Weights of a small mixture-of-experts language model, trained from scratch on English Wikipedia.
Size: width 320, 41.6M parameters.
Experts: 80 experts in each of 11 layers, 32 SwiGLU neurons an expert, a sigmoid router.
Below are experts of layer 2 (counted from 0) of a mixture-of-experts language model. Rows are named router (the router's row for the expert), gate (a neuron's input weights, with its number), up (a neuron's input weights, with its number) and show model dimensions 240-319. Each number is 128 + 32 x the weight over its row's rms, rounded and kept within 0 to 255. Numbers have three digits each.
Before each expert's rows: a language model's description of what the expert responds to. This comes from a sample of Wikipedia text that the model never trained on.

# expert 5
Description: Dashes, list bullets. Hyphens, en dashes and bullets opening infobox or list lines, and dashes in date ranges, such as - Developer, (1725 – 1761).
router:125148195133101159125158198149100134130134135124103160147168117087095181111118137112119109100149122081148114175173136172198194115108184105128109091122121212106128137133162111157131115101162151080160104100058107173134116126157192105101162110
gate0:117121194146153180125067095135098143097154100136141159081124095140160059130118148120169153112120093139146112093134091136148166132127146178122074121085116079131116083119165207135131092144077167113117075123119084162104102108163109165160147175
up0:110139182126142144147119075158116161090136114134151140105116084193114097117081127121180200104125113107123079104178118151184161141134109182132129157142119108118156101146114162182125104139087190067110060118136110191114104109179155157144157159
gate1:182146135142150116118195179212133144183093107127122134111133103133118152149095124177068109085087151097116140141090131093135161113134187167143132137134092160137096115106189144192129149163149156126107151114079096181134096021123140116127138050
up1:124137126137115079108152159196113127149122092139130088141100070167087144122101115119117119135137154080102161151104096107189114127099208098144123143133108178105138103155178106196086145216112154088146171151078122171155150131122157170092092137
gate2:158129087124103136095129075136124170118142095121129186119107041128110127114141071157122152142196134154109112090160169054110143107133118095097151214080150120138079166091102083148098097165190195166107157113105100087089116111129069122171157156
up2:116150092112083075162084144127115132091178105135147114178069124157162081150126083099141115129153125131141158091119117132090089139190126110133127119094161136163145168091114093150093135156142173113149135158093136071125174136103114145121151131
gate3:161140159106098151106154131131109181103169100158147133101146096122139106085189118128194073168100136129106125055062148109193131126111143145160193129131079133122115170139141175172141107151128155084104119149114095120096138111167112127144168130
up3:087129083113064163086112126065154148050166161111187087124197113147099134154087109124169104135121150134086164113074079163160143136106138147112073066126092184131166099172174139053137117177114214074178127177120129125141145088147123122083161135
gate4:133113078082092175130141123146057128122084166142083163145103165124115117178180128141154176098127127129145107115110170096098108106153109135172174075151109141105125141109109130145116111154115106099115195176144160080124149179132092144115100093
up4:060108136139085138149228169110062131115098126090106092080161151119064114117153170125150153069124181102134084142072123144078104198088173133081107086146119200127118155139092142141107094149103076113147148176117134138163153109121148105109082119
gate5:126128176164122120156131140181155146126135197126070165161044085094130202122135093218126160124112107134145120147129124101152162160114152127092087146110164110082138169104120117168047141142187135131137121134090136135157097081144109102124134092
up5:152095157093102128118106155090135084154142168076122152166082122165140213183063137135100124182082080129161136162179149073112188126142102117162125105122156105123121164121144106141120155098125114161122140076110149097107076167170132125123187152
gate6:129165130159095119161089132114151151119169229115127129145156153117144144112081159120174146115114072110139137130142125162151139105103106095081134000152108092116133130124112146072141053111132106145115107097149125137112121186114132149132123156
up6:102140147164103135168097176094138137120200216067110133183150092114096142165089176123186166142118101100169141170126070145135135141085146141114095064169172151123139101072111147093102064095166096142152135132139169112154131147181185144104127186
gate7:111121075103139138161114162123148114078113103083091180154134118189106152139073127181167184146122139134165102147111102115090101132140132192150089116156167153108098086117115125112125090063181097125165145125120126069127121107166147079108124139
up7:156119105054137110139076133138172103076057056131135111131136107150150086137117096125172143183137155162158136117085115087073118160141110123174122172122161124145123078146155148125106107123111096146152142105111115105111097125144103144125157132
gate8:108137184117117159134147133151078115127151167172117119084138123139138107114131103164058118125162130097097100133151145138184183089156161117184197162090101143127143138178137098206103120133099122078114088159092098130081140080125110105154086089
up8:090118155116102155123135128157119134090166161145109153139134095112116112101171136191101130113130133109156096166157120150169143087155148146184197146133148141116108158126097108195084136122100118102137111124055075130122163110151146096146109059
gate9:146120094107154105131097089135115183096091102090136152119155130105125157105109058137140065141177112174115171063143146101088142085178171120117128094115110159153134112134160150156151097141143133073111085119123119102119093113134175160139126130
up9:136159073067131085111077129135145161136119113083079182135089104131110149107161059173151074111177109158140173097152120117092126071159166147148128099130157163167148126132163143127125130128139175097110087176104143106170103078121190108140107094
gate10:098116029149118161122069139134087091120122096167092117095145152130101062104149116098177115141142136132177161079129124143101080124112158183149136115122141157150127117135126062089139133067135121150090133092144148112111135184115088085111046128
up10:154073131146131147136124111115138127109123188161110088065175140065152090100137178094128137149159134108137200084090102134036118144175121112123144080099102191144114127089061108152169177126059090186149122078170095141117139138080102129149154085
gate11:131176230076130136123124094160099156125155157098137139101118174097076093106139163137131102204075122126105118130128119142151147147109130136160142182145141151140096116119189174131122084177150110164100042110158057135093112121090095120151090083
up11:091089083097131103090190136130146129144125131144083126108130134108127145134039128195084133125154166108171109143174151112192156167100138137153141189145108154134104136152084084156147169158143159106182155140172158121176154052158173103124142129
gate12:194192155147122146161122104123142095152163170082134201133135183127162136141147146114119115082094108163115141131123107121104105063184110129125141139148117133193160140088089119138167114087097142154098129059167109111151143100115077107127144100
up12:155125132132098127080137066135125156105176073099138118138129070107153157138144085162121135174120139155123135116082116130126152137155159151132164129134070138125110194116100149157075150143093159129098092169106099083112183151149107176101095140
gate13:163128171159131116114113040157154161115124120085133146132157100122115119061126116115156116134090125155097199160138181110099150130155186132091157161154089095127094097103106127119171116155128175141135095168138118161119111116187103181129118126
up13:116155084110129138140245144092133095164137113124145110147181168131098157166138130153130169159133144149142104102104108170106102107093114108142121076173167116110087133124177113105077112097141099173159176102103109141127140150086125079121126128
gate14:170164109164105147156133150099153119168194116094093137148091098122153150128187126118077125140115128126168159123131164119099157147170122132095134079150148112124086184109093089120072145088117071202119145145145112165110130147083109158142178088
up14:127111091144139098198199138120179079167155147138152111114176089150202147162126126164068180092099133135145124142123122149095099132121136099085108039135163120104110096129097158052152148089098077172144215137084116102158096142119110106131195131
gate15:132159195192171176140087090106103183135080122142194134080150111087128108152165202123147085148086123127132175116079148053170152145134125152124134141095156115128121102122158138126118100157158127128156086152093075182117116101125119137153087090
up15:144127172171121130131135138106117183097079160153200106103133122094139104163141145117137122158110106081121169158079168103198181168116123131118096149089135151129143116125170069143095143180165130087175097137061109184148107145139146129089073125
gate16:118165131174110071125119132123042093137152130131130132148131113176152075137171050094132116194167121137134121100128132126130096132136123120193100165096141118158117074092120099176113141128146126094137148147118151172135143168143104100120152127
up16:145133121131148154084102071164144176140094076150142131056103175082155137113103172136094068090090099152075163114174152111147117075130094136111160101117070066123129171183161131151143133147087128130106088120224072191076089091123101155171114115
gate17:158209209103067159081150160180126180185183057125144147161114116103176113110183086096163089100138147093088101152135118121127133087165074178115142124109169189166110096149194100123153102147153105132070099139133073127084153136146154154126141129
up17:136118136164109137077177153158112112122205065126143088135069148108184172124165057101119148107090123130116161111147145134108155106154092162167182128134116117123089121121083148107187173088125151153106074164182158119111135119174095132155154183
gate18:177123082122088094187124085173147165139129110071149128149118141190195117132149164104191105124102137190121191135164118153137083110183122117140187128137139123138129086119140132133228128093147135101084105114130113054124075192116156080151166139
up18:151136157142143112124228120184035124104155099084128113112123127156126094141156130148118146107106170125114165114120130088147161143112138130115166114113098212136127143130172114211137107114118174100136094170153110149098128064130104101156099113
gate19:085132125157112150193139134080118159081145125199115146095231120158109115108208131127152107102086135117072149132093157108127117139134149206104181132099098131128132134124087094137108164131095149140141122128142106182124162085119105083153134110
up19:075129084127098158187137202074149157064105170163078125063149149146117132166159140119172076152062145106092192136079142063107104096145140201127146119114140103147105129171118102148126135115114098162165109146154140114117155139150097114133108112
gate20:137139139135130140095096075161148176170138079112115134157129098139064172148158131102123092121064111163094183147068180022138164146158140121160118135106159117104157122128183080129069153160118131128154135116080123133117082058114103167134145099
up20:127115075151111127105089139086148129157096155113152122127108170138162113122096153157113122088144132114148092195176167133114104121135095161170135103157190073117126155139102093098151139089097121187097176102158140084164194185122104142144038148
gate21:086108152093133149148117123096190150110103087067135130155117129149112185167085163115139118187121147107131172119119101143114173123159158080110122119157129170082058081162118175070126099126142130054135128099113076152144088102162140164123112141
up21:098095155093134108180134088116190134056042092133153112085073144122150085100117158165119122168082148124148127138083125093080102143185120123116138149122122136140084130146096160122080130101112130143142136132127090121132124077122113168115085109
gate22:119146188149101104133155090135106092126091124130127148142146122129133131149172116120160112105126142109142166117129106202149123145185074187154164182096135111095090156127057196141152200067092172153127143097068133094135153120162108083147157106
up22:174156141161137099197176125114133138106073165133118085169147149130160150145111140116158135109152188110136152171132137125156130094141113145171079069161132099139087151123104120091152127111125075121159149140089099137177063121134089066081149097
gate23:142119155075112125159147111147105095086149149117140120125133145128140072168167128102144133126130114142143098108079139092116073140126129097133096120128139164214122087092209139151196095137195065097112121145124126046127122119103100130130138141
up23:138116185077109164113112090165053129092150096140173111084132113135159116181179109090128095144123130150118115150102118109149130134136104076103147150131091168150130130134206134177185110176144078128091100137133097095095112107113119184144102158
gate24:143142107138161111160123100138080079159139098160085149090174130136139132142127152151087124127093124138157143149163145079126150080096154147132112098121157177121110106107115101131129122074144109093163191157133096218117124163077146091167133108
up24:159111135122153080127102099128083126177165117144087136105105118158178152106197099136123151092167084125142149124175118124141102103090134162155116068145138090093127205106137112184102181091111105143153195146112135101157140131153133081144131090
gate25:137149109126131157108149148136151148104080131169122122138162125152110114127149115104174145119062109150146169129104146113087140119123152197165211093123074115120114140136141127102129156146076105105103141151133116049098137125150097141125089154
up25:161124180125105078120118097139108126203217148118132156130100134131161116135121147173112096168109112152157093128150164134146126125170124075121160119124155127123089107127108167160180123095138129189083130122158123143081113196142080143160158087
gate26:091128112073107200137175092110151190104128146120125145111186081120153128083067138147170093112090140112135150153145160124082174110177141106073115150107098132152092149149142156110156112127104151076141044118136105168141122059155138143165062154
up26:089132133134150164174165066096096156102107131201132151116150123115152136088120125184152137111126170122117184160139126108123142107146178152119153113056076120142155069165141134133162190148091127080148103133135111135161122074142122091137120142
gate27:136090111131165154113093149121137114146159167087131150140134115102104134065084148255137185027138159110155107151149086125120153134104159098102123165167135129087111147163079151112172148118113123149130100152147130106167124139135131054133139137
up27:156104075106106123092107165147186107160168088104117131153114113195136124142132066127079123156114143139134150134173163102074208161119121106165163149170126056111058162160116151116115166066134104201119194121160103060104143200112094123126138121
gate28:128158109057154111117127145107120088173115132100104124151161175159122106167105127091152132143168166154146099136194143150129101116115143137170151105169105092138130122121212164137200063113165088141137166124168149062103138216119094152110209126
up28:162120152162089150110110087160086185104104139156171177102093104072178152104167142103076120146094061120105180123093143074112162112166097130106150106082123096125108171112083138121084184122086160136112088104096075175091104083130127152156088114
gate29:130174127124142143130148138150094100185135060113103117168138118145103133157181146128075069202125071140122150090149131095139140106101155108202169136088165105132132146140203101196107137163078110112117138119122158110088135141117142143143170122
up29:149157149089166163143094113133202155091090128105147154082111159136156167103088138179181162070167149177137065156145153167142105123145062147086137127125067144125101089126075183108167081076141139173112067091168089128128104144105101134144091141
gate30:123122132097079184158123111118183084126126146118097134092119107150140152097110153208139159082130140117130091128116078144140149138139137119157148157152159150085045132170089163143157129043093095122102142094094100113113102058134134100138123056
up30:151113123123187152131097140154090125126121115116117140154145148125139124165120104078114106105119094171089128104137169124086089094087109108123099073123101076132179166133174104132137099172154143129149127119183161159118139169124096147147133167
gate31:130118113113144206130184078093133148152077125158138131088101160095149135128141204186088112132145181115135135169078131088152168110098110094033133164143133127085138113173114149137145082156112136100132148152122104136126106095134132107140100089
up31:120065134116077172152140125099170096126083144121153126072133173123143145111134200171063102144143113123128103117076112089136149129112095103067122124148124127104090158130137186107133090130118095116124149140119119154147091150130145094122053076